Weights of a small mixture-of-experts language model, trained from scratch on English Wikipedia.
Size: 11 layers, width 192, 47.4M parameters.
Experts: 1 pick a token, a softmax router.
Training: a variant of SOAP for the experts, 7336 steps.
Below are experts of layer 5 (counted from 0) of a mixture-of-experts language model. Rows are named router (the router's row for the expert), gate (a neuron's input weights, with its number), up (a neuron's input weights, with its number) and show model dimensions 0-191. Each number is 128 + 32 x the weight over its row's rms, rounded and kept within 0 to 255.
After each expert's rows: "comes after" lists some tokens at least twice as common just before its tokens as in all text; "gets" lists some tokens that make up at least twice as much of what it gets as of all text. This comes from a sample of Wikipedia text that the model never trained on. Tokens count by the router's weight.

# expert 5
router [141 154 146  94 105 152 138 122 128 168 133 126 181  90 108 171 134 162 111  60 145  42 114 111 111 103  85 112 137 156 111 175 150 146  63 111  98 134 226 190 106  99 109 113 141 153 158 142 132 121 117 143 126 127 104 187 108 122  71 138 103 130 128 120 165 132 162 107 142  75 155  93 137 143 112 117 197 135 177  94 136  84 149 120 112 113 114 160 129  53 111 107 135 112 129 105 130 182 138 162 172 110 142 116 150 117 132  93 163 118 146 120 157 143 123  96 133 101 108 117  22 142 118 149 209  73 100 160 195 142  71 117 167 125 132 162 171  50 113  88  90  93 160 166  89 158 106  74 111 154 173 126 121 125 149 117 179 103 110  89 177 176 135  94 126 114 128  96 134  98 131  75  81 164 155 154 142 114 147 113 108 117 124 124 167  93 158 152 127  96 148  75]
gate0 [146  50 141 125 122  90  67 107  67 101 178 105 123 121 148 150 122 143 130 147 127 118  89  67 166 128  77  78 170 108 125 202 169 138  45 154 118  99 129 126  72 158 153 130  98 127 209 162 144 114 126  89 130 131 176 155 126  99 121 187 118 102 110 142 128 119  86 108 134 136 149 123  99 117 158 163 145 123  90  84 129 139 100 166  92 167 157 100  52  97 147 106 134  79  94 127 134 148  96 114 119 109 168 117  79 127  91 145 130 138 111 192 132 116 116  43 142 151 225  98 129 167 104 156 101 177 150 152 195 177 153 133 101  85 141 165 141 112  71  68 134  84 112 180 134 142 150 109 116 109 158 169 118 148 153 124 135 155 116 132  77  92 122 138 143 102  99 126 109 137 138 132 140 122  99 108  88 128 129 113  42 121  71  95 149 114 119 186 128 125 106 124]
up0 [182 149 144 182 122 153 106 127  94 159 194 131 125  77  83 113 118  89 134 103 144 121 124 107 140 131 101  93 159 104 107 131 122  96 114 131 102 106  98 181 178 149  77 109 166  83 186 123 137 145 203  82  86 125 152 147 145 135 136 160 144  88 191 152 144 158  82 131 181 185 115 127 142 133 117 117 122  94 147  70 100  95 162 105  92 125 111 161 120 119 204 124 140 101 120 165  66 111 135 126 106 117 107 107 182 130 138 105 182 144 153 135 149 190 134 148 181 133 166 108 122 115 109  69  61 134 168 125  77 141 120 148  74 139  79 163 130  90  70 175 109  58 136 136 162  99 155 137 127 212 146 124 146 118 167 151 104 104  92 126 105 162  73 131  86 112 167 146  98  95  99 125 102 115 167  84 139 100 156 108 144 113  91 161 102 140  54 189  80 138 145 131]
comes after: " in", "|", " the", ",", " of", " a"
gets: " ", " t", " b", " m", " c", " st"

# expert 2
router [128 113 179  65  59 141 161  88 156 145  72 173 125 124 180 147 148 155  99 114 155 111  89 138 108  71  89 118 158 123 109 163 125 161  99 135 136 167 179 141  87 119 114 134  96 165 167 103  96  81 131  81 161  79  98 135  91 151 121 139 111 160 163 150 139 155 207 129 131 153 137 111 138  85 135 105 152 103 177 129 135 131 158 147 172  48  69 130 147  91 113 121 135 139 148 107 111 209 112 233 130 145 132  61 160 121  83  57 132  93 118 110 149 148 149  93 175 127 128  76 103 143  62 155 130 122  97 173  98 146 146 119 163 133 165 138  84 104 103 114 112 114 177 153 113 153  83 134  88 120 121  98 160 153 142 152 158  96 107 101 160 145 157 117 117  98 200 157 125 102 132 151  84 132 160 152 137 139  86  94 110  81 133 166 138  85 172 142  72 150 124  85]
gate0 [111 107 175 117 102 133  92 172 136 188 124 200 156 151 151  86 124 115 139 181 163 165 149  84 198 154  63 102 143 137 118 107 173 148  83 131 192 113 152 130 100 137  98 134 107 156 183 178 178 204 108  80 124 106 165 144 171  96  97  91 102 126 157  98  98 123 129 106 147 158 130  60 167 189 148 112  99 165 124 150 131 123 119 141 121  58 110  99 132  91 109  96 100 100 179 160  77 149 108 199 105 110 132  76 186 161 142 165 203 110 149 136 142 170 163 126  54 118 109 115 165 155 149 117 141  80 111 158  88 155 126 121 118 110 147  88 138 161 157 106 176 121 124 114 118 149  99 146 101 143 109 100 104 142 133 146  93 160 167 159 130 132 127 155 144  94 170 175  84  96 126 172 101 113 106  73 117 111 139 165 150  78 159  91 104 160  92 130 154 111  74 129]
up0 [ 83  89 115  98 185 117 187   0  93 129  97 103 145 176 127 139 109  47 104  74 123 174 107 121 129 141 116 111 141 116 137 125 121 142 145  71  74 113  98 126 142 141 165  64 127 147 131 170 106 107 133 175 130 132 100 128 106 128 109 141 188 100 108 118 172 133 118 152 147 180 159 186  88  71 110 121 156 126 172 150  81 121 129 148 140 132 157 140 109 154 183 145 165 152 108 107 149 140 128 154  73 107  78 192  77 107  97 125 150 157 143  45 125 116 101 129 126  97 189  98 149 142 124 100 107  96 158 103 128 114 159 115  99 113 140 174 144 114 107 111 115 168 102 135 108 141  97 139 121 155 153  94 135 128 132 140 185 110 144 153 119 115 178  82 159 130  67  97 145 122  76  84 136 194 166 150 132  95 103 111 144 200  73 156 140  74 100 195 138 151 119 137]
comes after: " |", " ", ";", "0", " %", " Votes"
gets: " |", ";", " |\n", ")", " %", " Candidate"

# expert 3
router [ 99 138 134 102 129 153 133 158 141 123  94 119 214  87 167 163 162 201 143 124 146 139  83 133 116  94 106 121 182 170 103 166 149 156 121 185 118 103 154 167 150 165 126 154 117  93 156 164 107  86 131 102 112  92 112 178 128 134 142 112 122 102 151 122  90 161 184 102 163 106 170 108  96 107 130 108 165 117 141  99 118 114 144 123 131 137 155 136 141  87  77 114 187  61 134 106 144 156 125 126 125  76 179  81 192  99 127 113 137 114 162  66 198 125 189  91 111 112 132  88  92 112  50 117 202 120 115 131 129 154 103  96 164 142 133 156 115  86  75  98 131 101 144 116 132 177  97 131 103 127 134 106 102 181 187 123 138 105 147 110 149 163 123 147  81 122 168 142 128 121 135  92 119 103 180 173 121 128 107 105  80  12  98 182 188 101 164 133 107 129 138  85]
gate0 [121 157 138  91 137 136 112  63 113 126  94  94  95 139 116 122 117 128 124 135 157 103 103 181 121  88 118 143 184  96  98  96 102 162 125 149  72 103 157 156  61 160 132 172 120 121 123  75 195 166 164 146 192 145 142 114 145 123 141 125 159 117 178 114 165 114 162  92 140 181 141 136 168 139 128 113 176 141 115 167 122  72 110 190 104 193 122 190  83 136 122 155 100 103 101  95  89  95 209 126 171  75  74 137 133 106 124 173 153 198 155 183 128 116 140 151 111  83 133  82  78  55  96 141 109 115 116 117  97 114  80 150 115 124 166 159 126  90 180 145 123  71 174  98 105 133 147 102 126 193 182 148 147 133 147 129 160 134 163 170 109 125 112 174 153  75  82 169 134 105 133 128 121 149 164  85 117  95  81 158 122 145 158 106 141 110 130 102 128 155 151 200]
up0 [124 148 162 126 140 120 153  42 143 108 124  97 126  36 141 152 113 139 192 144 122 102  94 167 178 125 113  90 106 125 123 115 134  96 103 176 102 169 134 148 120 135 124 143 148  99 145 134 133 105 148 128 158  97 133 133 181 166 108  94 145 110 152 174 106 183 102 144 153 121 105 164  46 164 159 125 168  86 151 110 102  97 142 159 102 179 154 198  84 121 123  99 203 158 144 142 127 162 124 153 152  67 112 143 171  88 130 142 152 104 121 131 145 110 104 185 130  81 127  86  98 118 132 166 126 110  83 228 142 109 140 141 109 149 139 146  90  90 158 101 131 144 222 133 124 101 109 159 131 175 175 184 111 112 122  91 121 174 181 155 142 110 136 155 107 167  77 160 165  99 111 107  91 118  69  74 110 137 109 114 117 172  52 117 160 159 121 127 122 187 124 154]
comes after: " of", ".", " is", " with", " as", " the"
gets: " the", " a", " an", " The", " his", " first"

# expert 7
router [ 81 105 124 112 103 127 142 141 138 151  89  98 139 115 118 138 119 155 104 138 191  95 116 147 151  81 101 153  94 184 135 173 150 171  70 136 134 120 178 156 133 154  68 159 155 130 171  83 120 104 109 107 110  96 156 124 120  88 115 129 118 107 135 120 130 145 150 115 143 104 178 124  72  94  92 134 149 127 167 154 139  94 199 135 124  79 160 185 180 120  82  80 176 118 135 106 153 134 128 160 168  72 208 120 164 115 144  92 140  71 106  82 114 173 148  95 123 105 127 121 109 115  93 167 141 113 112 112  88 135  50 130 186 153 189 148 111 119  96  41  85  61 142 119 121 125 128  78 111 162 175  62 114 167 143 137  90 115 114 130 142 100 162 116 106  87 136 174 140  72 150 151  96 111 143 153 104 116 122  93 129 104  71 149 176 121 131 211 122  59 165 127]
gate0 [ 72 135 104  80 110 133 164 156 126 121  74 180 155 121 177 122 203 158 133 125  46 125 123 146 121 112  96 139 126 147 162  94 144  67 123 110 133 116  94 105 139 174 127 124 166 178 128  86 139 134 139 179 137 137 155 131 131 109 131  92 130 146 141 138 111 110 191 135 172  86 124  99 116 156 168 141 107  75  92 131  64  94 160 157  85 142 155 106 179  89  93 129 151 167  89 123 119  69  86 121 115 128 121 142 158 144 123 162 125 112  84 132 120  89 152 115 131 172 105 134  34 107 117 143 134 100 123  98 167 104 128 112 219  46 177 109  88 100  74 138  87 102 140 139 151  76 149 133 116 171  94 129 113 142 195 183 105  97 129 152  95 154 137 124 200 148 179 157 101 107  96 150 151 153 113 124  81  96 164 188 100  98 138 170 171 160 102 162 150  94 132 104]
up0 [ 88 134 151  80 143  77 133 129 129 120 157 137 106  93 116 144 113 145 124 137 124  50  91 154 128 134 161 144 135 206 166 178 141  73 101 127 103 146 113 108 131 166 144 175 101 161 129  54 101 167 140 110 136 117 133  94 145 148 170 113  84 136 166 171 135 111 125 139 143 105 120 132 133 149 189 172  91  96 103 165 142 187  96 163 105  89 102 124 162 156 145 180 173 228  62 175  77  92 104 200 134 117  89 148 155  56 115 138  94  85 126 115 198 112 137 172 185 164 103 100  93 125 134 140 143 140 162 125 163 133 116 140 192 112 172 194 136 196 149  93  94 153 144 169 133  70 140 126 162 121 121 164 101 142  88 102 110  96 163 172 135 160 150 115 123 153 126 164 145 149 136 134 141 143 115 135 179 129 156 142 145  74 190 132 105 124  91 149 117 153 146  98]
comes after: " was", " to", " he", " and", " were", " also"
gets: "ed", "ing", "ated", " made", " up", " out"

# expert 1
router [ 95 145 117 106 100 172 142 145 136 123  93 144 124 109 102 123 143 136  51 115 101 145  84 132  90 108 151 163 187 174 103 169 149 166 116 143 141 149 189 174 135 137 126 194 115 129 147  69  51  90 143 127 146 121 192  82 156 126 147 131  43  91 179 122 136 118 170 111 141 125 117  79 142 109 152 125 149 132 171  89 190  73 135 163 150 116 115 130 111 125  96 129 124  61 166 143 151 149 128 207 141 102 135 106 168  66 115 105 137 110  82 134 132 184 161 100 122 107 130 107 107  85 118 153 176 100  76 145 149 153  54 102 166 152 155 145 120  47 100 142 109  72 153 157 146 169 111 109  76  85 148 121 162 128 159 185 148 104 121  98 154 140 183  76 131  93 181 138 142 134 130 121  90  97 154 169 187 149 147  94 122 111  99 160 150 103 128 126 145 104 129  83]
gate0 [127  90  89  67 138 134 113  94 120 172 127 162 167 187 127  98 130  80 101 151 103 140 116 191 109 126  90 154  99 141 170 194 160 167 157 137 121 181 184 111  85 108 194  98  89  86 132  82 105 158  83  98  88 133 141  94 138 154 160 124 130  79 131 116 115 154 133  78 119 116 140 148 183 149  84  61 144 138 157 141 129 158  75 103 144  87 133 149  84 169  97 102  75  67  91 148 132 130  91  72 143  85 155 176 192 118  88  76 114  97  77  96 130 113 103 115 109 122 113  92 124 123 188 137  84 115 118  99 144 145 154 127 154 121  97 108  88 112 101  93 141 102 175  78 146 104 131 147 114 157 168 124 100 207 114 126 164 142 202 105 142 144 106  94 176  58 117 135 171 165 103  81 127 135 124 149 136 124 181 133 113 138  99 171 130  92  96 147 131 100  85 117]
up0 [143 158 165 155 172 100  96  96 135 116 101  78 113 108  63 137 138 128 146 155 154 154 112  98 130 173 128 142 156 127 118  57  75  83  69  91 113 156  92 151 146 111  29 171 157 154 144 125  99 120 163 114  98 137 119 135 134 112  95  92  53  88 131 145 179 111 138 162 157 143 114 128  66 149 164 180 150  95  64  74 153  47 126 104  66 143 165 130 128 100 105 168 159 112 115 126  88 174  89 170 108 144 113  94 138  99 105 146 123 197 177  99 130 140 146 118 109 141 163 175 138 170  89  97 142 131  97 217 135 109 145 125 129 135 151 137  82  94 126 128  78 142 114 171 111 150 118 115 139  97 168 180 150 112 155 158 145 119 121  68 127 131 164 106 103 193  82 154  96  68 180 132 126  74 110 117 134 153  98  85 104 104 146 108  90 123 136 140 144 161 144  98]
comes after: ".", "0", "5", "′", "6", "2"
gets: " to", " km", "%", "′", " mi", " at"

# expert 11
router [ 75 112 131  80 152 169 185 165 163 145 130 106 136 124 120 182 117 162 122 112 120  94 112 167  60 111  92 113 118 165 113 186 138 147 142 172 118 123 198 172 151 150 116 158 100 134 153 128  82  85 104  96  76  63 156 174  85  83  89 159 104 152 134 113 156 161 138 103 185 122 177 107 131 120 133  86 153  86 209 108 149 105 134 125 176 111 116 155 152 110  85 156 124 136 162  71 154 166  92 220 108  96 136 105 143 137 152 103 129  97 136 174 143 129 156  64 176 123  95  90 116  87  88 189 153 135 119 104 133 134 115 120 140 140 113 176 126 116  78 136  89 138 169 174  96 110 131  90 117 172 131 128 111 103 169 163 144 104 112  81 160 158 148 122 137 101 134 131 119  81 155  73 100  96 144 121 126 149  86 112 136 118 106 174 118  89 198 152  48  87 160  91]
gate0 [128 108  94 162 122  49 125 209 100 122 123 165  70 132 156 173  99 150 130 155 114 167  84 130 135  83  60 105 125  82  79 157 149 111 103 124 169  99 126 168  94  72 179 150 162 136  68  98 128 135 126  99 161 132 147  92 116  91 124 110 147 176  60 123  90 134 189 186 184  99 127 146 126 122 128  77 152 152  77 125 152 152  94 209  85 107  88 139 148 123 124 127 153 151  88 118 172 175  35 105 148 135 108 132 138 139 175 165 108 150 144 123  94 141  80 163 140 166  98 137 193 130 165 131 138 145 127 138 123 138 109  95 126 123 159 158 126 103 152 122 101 122 164 104 145 125 140  95  92  92 121 173 162 144 137 158 101  96 106 136 134 163 131 112 144  57 111 166  63 181 147 112 136 123 141 150  64 115 101 152  99 115 159  79 113 171 127 119  72 117 119  66]
up0 [102 141 135 140 186 142  94 113 171 124 133 116 106 123 155 104 148 110  86 104 124 153 161 111 137 156 212  77 135 198 182 139 105 131 112 102 144 145 119 166 111 137 114 132 146  93 150  99 131 115 125 117 124 151 112 145 129 147  77  94 123 119 171  93 138 199 121 166 161 156 129 141 130 130 184 163 110  72 119 155  96 124 158  98 133 101 204 173 196 199 166 132  86 108  69 223 150 138 116 108 107 141  75 165 199 155 163 144 161 155 161  86 168 145  78 105 126 160 166 127  92 165 124 150 103 225 168  65 161 162  62 146 126 121 129 142 144 133 133 135 145 150 182 113  92 137 160  99 114 129 137 141 145 118 108 125 132 115 117  72 109  91 148 140 123 139 155 121 142 128 145 166 116 159 133 178 142 172 114 111 128 162 156  39 101  92 165 177  91 135 101  95]
comes after: " ", " (", "–", "201", "200", "199"
gets: "201", "200", "202", "199", "198", "197"

# expert 16
router [ 35 155 174  97 112 122 162 163 152 164 117 126 148 113 140 156 161 137  74 110 159  88 103 146  93  78  98 128 109 171  45 166 148 128  54 149 118 200 159 144 137 148 158 175  79 166 136 105 122  89 133 109 133 105 145 130  88 118  74  97 116 156 162 127 141 189 146  92 161 126 150 125 144 159 145 101 139 151 150 117 116 120 158 124 126 126  89 180 139 100 140 157 125  96 152 107 139 169  69 197 158 119 116 111 167 109 103  45 125  96  94 127 124 176 130 116 151  82  88  87 115 152 120 154 198  77  96 117 159 170  91 120 196 142 139 159 144  95 114 135 117 121 155 207  62 146  92 104  83 146 118 109 128 148 176 175 169  98 123 112 148 118 181 133 108 137 133 148 156  81 135  96 105  70 187 166 112 119 104 115 123 104  86 124 148 117 160 147  95  83 135  97]
gate0 [ 90  82 133  98 108  91  56 156 157 180 109 133 159  92 152 119 121 105 131 144 126 120 136 184 101 133  87 112 111 107 110 113 145 126  61 151  91 183 103 113 126 188 131 196 137 163 124  89 108 134 163 165 142 143 157 136 131 135  95 118 117  80 125 103 124 147  84 127 116 111  55 162 152 103  77 141  65 151  98  87 163 143  85 117 195 135 123 106 171 121 127 188 139 121 113 208  81 101  86 128 119 106 129  89 157 155 110 104 129  98 163 143 104 175 102 144 117 127  82 100 119  60 109  97 105 130 141 158 158 126  78 129 130 135  97 113  56 125 114 137 140 128 101 162  54 130 104 163  98  82 154 221 135 132 185 104 136  78 158 193  82 135 131 100 161  97 140 116 140  57 128 129 154 109 178  89 167 119  97 133 122 146  95 110 148 120 118 166  55 146 150 100]
up0 [101  89 143 164 135  84  96 216 135 157 135 162 154 110 115 217 110 157 143  71 143 113 129 124  95 150 202 135 103 145  75 180 101  88 149 141 156 140 130  97 125  87 133 184 103 160 140 180 120 135 130 120 155  98 113 118 125 119 119  93 202 136 117  92 120 140 119  51 108  96 134 178 103 139 168  69 151 105 147 123 215 172 152 155 118 133 122 130 188 125 121 153 104  73  67 131 115 116 102 179 126  85  90 135 151 124  81 114 115 127  97 165 113  91 132 111 118  98 106  93 125 185 125 215 126 141  92 193 186 146  97  78 147 136 173 144 150 102 108 188 146 104 114 145 150 105 137 138 161  94 108 170 185  91 143 125 113  94 144 147 105 120 143 159 170  36 145 151 147  97 151 136 152 163 144 100 153  95 127 124 124 123 165 147 114 156 132 125 164 140 104  96]
comes after: " |", " ", " (", "|", ";", "–"
gets: " ", "0", "1", "2", "3", "–"

# expert 17
router [105 117 137 148  96 183 152 135 105 150  87 127 125 140 107 185 130 165 133 120 186  79 123 140 123 100 120 143 175 177  99 172 164 125  75  90 109 123 115 138 112 166 114 106  79 112 157 126 141  75 142 113 101 104 128 117  65 143  45  77  85 152 181 145 143 216 141  83 166 128 185 110 145 157 138  98 153 140 214 147 175 123 138 119 152  68 121 168 173 106 124  62 149 117 138  76  91 182 141 170 166  91 205  94 140  97 138  93 150 135 112  91 103 168 118 130 209 149 102  86 148 109  88 154 126 128 110 154  72 156 118 106 133 178 142 137 145  97 112 173 121 116 130 195  97 165 115  81 104  71 105 153 181 118 146 143  87 122 131 119 157 110 155 123 166 125 182 174 149 114 153 152 127 176 129 148 162 163 120 101  88  97 147 148 142 113 126 144 111 118 131  98]
gate0 [115 159 162 106 102 131 148 149 100  61 128  80  73  94  60  78 125 109 126  62 127  75  23  96 138 141  79 135 136 119 137 130 124 130 151 149 145 211  81  74 208 108 103 124 126  97 106 126 118 172 158 177 160 138 191 126 130 202 116 124 103  89 125 126 152 128 124 137  60 104 134 101 141 166 109 153  91 100 113 140 179 109 110 134 141  88  90  96 104 163 149  96 119 110 119  85 149 127 150 172 124 164 168  63 129 167  55 154 126 131 133 110 133 150 215 135 130  84 139  59 113 163 180 109 140 112 122 102 161 157 156 152 153 124  96 136 129 136 134 117 123 161 113 150 130 160 148  85 149 137 145  61 129 114 137 129 118  81  69 106  88 121 139 157 174 135 174 129  95 117  89 132 155  99  89 140 184  95 173 135 117 151 148  95 151 105 152 159 111 106 133 111]
up0 [112 162 185 113 150 131 132 132 175  93  72 149 134  89 108 139 119  56 169  56  77 111 144 107 223 202 161  94 127 113 148 108 115  94 119 139 105 119 129 192 117 132  89 119 163 142 159  92  39  94 112 188 172  94 130 133  87 106 139 111 131 128 151 133 132  95 147 153 136  96 151 129 110 137  89 176 138 118 143 210  64  93 106 139 128 103 114 109 111 171 133 127 145 135 155 221 147 156 133 153 150 143  78 164 128 124 112 154 199 136 109  71 152 138 140  60 151 192 121  85 119 133  75  86  82 148 115 114 143 128 137 112 105 119 123 120 113 132  84 143  85 138 105 166 125 121  88  70 163  76 157 162 119 141  96 110 121 113 145 110 125 176 105 111 102 130 106 104 135 195 121 139 147 109 138 107  79  70 109 107  60 108 148 122 156 106 114 135  87  95 129 126]
comes after: "-", "\n", "\n\n", ")\n", " •", "|"
gets: "-", "\n", "\n\n", ")\n", " information", " Born"

# expert 6
router [121 126 125 122 103 142 167 169 150 156 140 130 108 135 110 187 154 166  87  90  67 135 122  97 124 100 108 116 179 162  41 161 146 141 101 148  68 152 130 141 109 159 133 137  78 139 148 103 121  95 166  60  97 135 111 131 120 116 117  73  78  83 170 123 133 230 165 113 161  60 150 128  78 131 156 103 131 133 127 155 209  80 159 130 164 118 132 168 162 105 105 141 150  94 155  78 176 220 139 159 104  84 153 103 228 133 123 106 173 102 143 153  99 116 120 127 159 150 145  96  91 130 130 136 182 106  81 150  90 145 105  98 154 202 106 125  73 103 125 158  94 112 179 144 118 134  72 120 121 118 133 151 144 161 170 126 133 104  77 105 142 120 164 131 132 100 149  87 173 111 135 153  99 147 128 155 148 177 125  90 128 109 134  95 178 103 121 141 115 118 166 129]
gate0 [ 89  89 186 138 162 158  73 130 166 138 137 133 150 110 121 142 104 140 128 114 134 106  76  81 111 132 133 132 132 108 142 182 127 199 172 117 118 188 149 153  65 138 164 105 169 157  82 154  80 106 183 100 131 106 155 138  76 121 110  72  60 130  85  83 124 122 169 164  69 178 170 156 106 177 125 126 167 164 156  72 112 123 158 146 154 159 147 119  78 232 202 162  73 126 115 140 159 114  76 135  86 116 160 173  92 151 144 126 138 117 146 138 122  96  77 144 160 121 141 165 130 144 137 113  87 117 102 125 125 123  97 117 121 165 104 188 102 124 104 122 128 166 133 106  93 209  85 129 107  55  62 110  92 109 110 160  97 103 134 135 134 128  97  79 135 117 163 147 177 101 147 101 114 115  72 125 175 121 139 149 121 129 124  64 128 106 159 139 142 100 120 121]
up0 [120 194 113  72 108 179 158 153 161 117 121 174 103  77  67 116 137 149 183 150 129 174 168 107  89 136  80 125  97 134  63 144 128  54 106 124 138  80 165  97  93 124 108 142 198 106 179 136  70 185 120 137 117 154  67  74 140 165  76 134 140  88 116 141 126 117 129 117 119 111  94 153 128  88 154 168  97 166 136 122 129 136 103 103  88 110 137 144 125  94 110 118 181 116 117 181 106 104 118 138 122  76 141 103 212 128 121 155  91 130 160 115 129 151 197 193 126 119 194  94 107 170 121 107  83 178 105 146 162 163 224 113  93 110 151  86 135 171 109 113 121 113 107 118 167 116 139 109 117 171 162 116 141 104 134 160 184 146 104  72 127 148 158  93 159 143 161 111 107 133 132 126 172 157 119 173  77 107 147 114 130 128 162 109  99 132 105 177 111 173 107  92]
comes after: " |\n", "\n", ")\n", ".\n", "\n\n", ")"
gets: ":", " |", "|", "-", "=", ";"

# expert 10
router [ 66 152 135 122 112 167 157 148 144 139 123 146 131 100 167 156 171 154 118  95 184 129 129 174 122 110  99 182 197 159  89 138 146 154 145 156  55 173 166 154 149 119 100 177 123 114 148  59 133 103  91 108 102 123 143 122 124 102 138 138 112 156 123 121  76 121 134  73 149 127 152  96  80 126 104 134 140 155 146 138 146 130 141 112 111 100 151 151 160 115 105  96 156 129 142  65 156 164 130 191 184  76 154 103 156 124 140  74 142 101 155 106 147 152 164  91 144 110  85  87  94  86  80 158 154 114 105 134 132 191 121 122 166 161 127 147  99 105 108  64 120  64 187 127 102 169 147  86 138 101 179 117 178 187 150 186 152 115 149 126 175 135 131  79  50  82 136 128 107  75 169 105  68 146 170 144 133  96 109  91 115  89  39 151 154 118 177 167 141 114 132 127]
gate0 [126 155  92 107 147 127 118 162 137  77 125 110 131 119  93  36 138 165 126 190 121 201 119 155 126 160  79  95  98 136  74 172 115 137 133 147 117 178 156 142 113 150 149 116 156 108 152 109  79 105 118 157 130 142 145 138 111  98 145 131 152 141 183 119 142 130 111 120 131 101 127 102  85 148 149 101 131  85 115 122 138 176 150  83 183 140 125  84 103 143 131 128 154 155  69 162 170 154 134 127 160  62 116  74 148 158  78 110 140 183  83 123  98 158  78  83 108 132 141 104 146  90 141 152  69 145 149 105  89 110  89 155 146  86 105 176 140 150  58 133  82 123  72  22 148 178  97  90 176 138 166 155 114 131 133 101 147 141  84 141 133  53 160 130 123  89  89 173 136  94 176 113 156 185 143  90 122 150 179 116 160 164 148 155 126  96 193 124  78 157 142 122]
up0 [121 144  68 108 161 152 142 164 195  60 122 120 131 123 107 130 142 179 137 123 150 141  81 111  88 151  98 142 152 186  72 171 119 167 110 132  88 139 120 128 124 140 179 124 159 174 142 102  38 140 101 139 131 125  99 141 106 153 136 100 147 170 166 135 137 107 171 162 159  68 142 125  52 165 127 172 126  32 112 159  93 170 159 125 154 124 123  62 117 158 145 166 149 121 151 137 127 138 142 132 125  77 147 124 121 146 115 173  97 167 132 130 160 194  95 130 131 169 148 118 132 109 156 121 144 128 156  81  87 150  71 135 114  88  91 149 156 129  87 103 156 136 118  56 117 176  67  83 163 135 164 133 113 140 121 140 122 122  95 142 141 107 164 153 144 152  93  99 121 109 192 112 169 228  91 104  85  76 172 102 175 163 147 178 141 141 189 120 125 130 104 128]
comes after: ",", ".", " he", " it", " It", " which"
gets: " was", " is", " he", ",", " were", " He"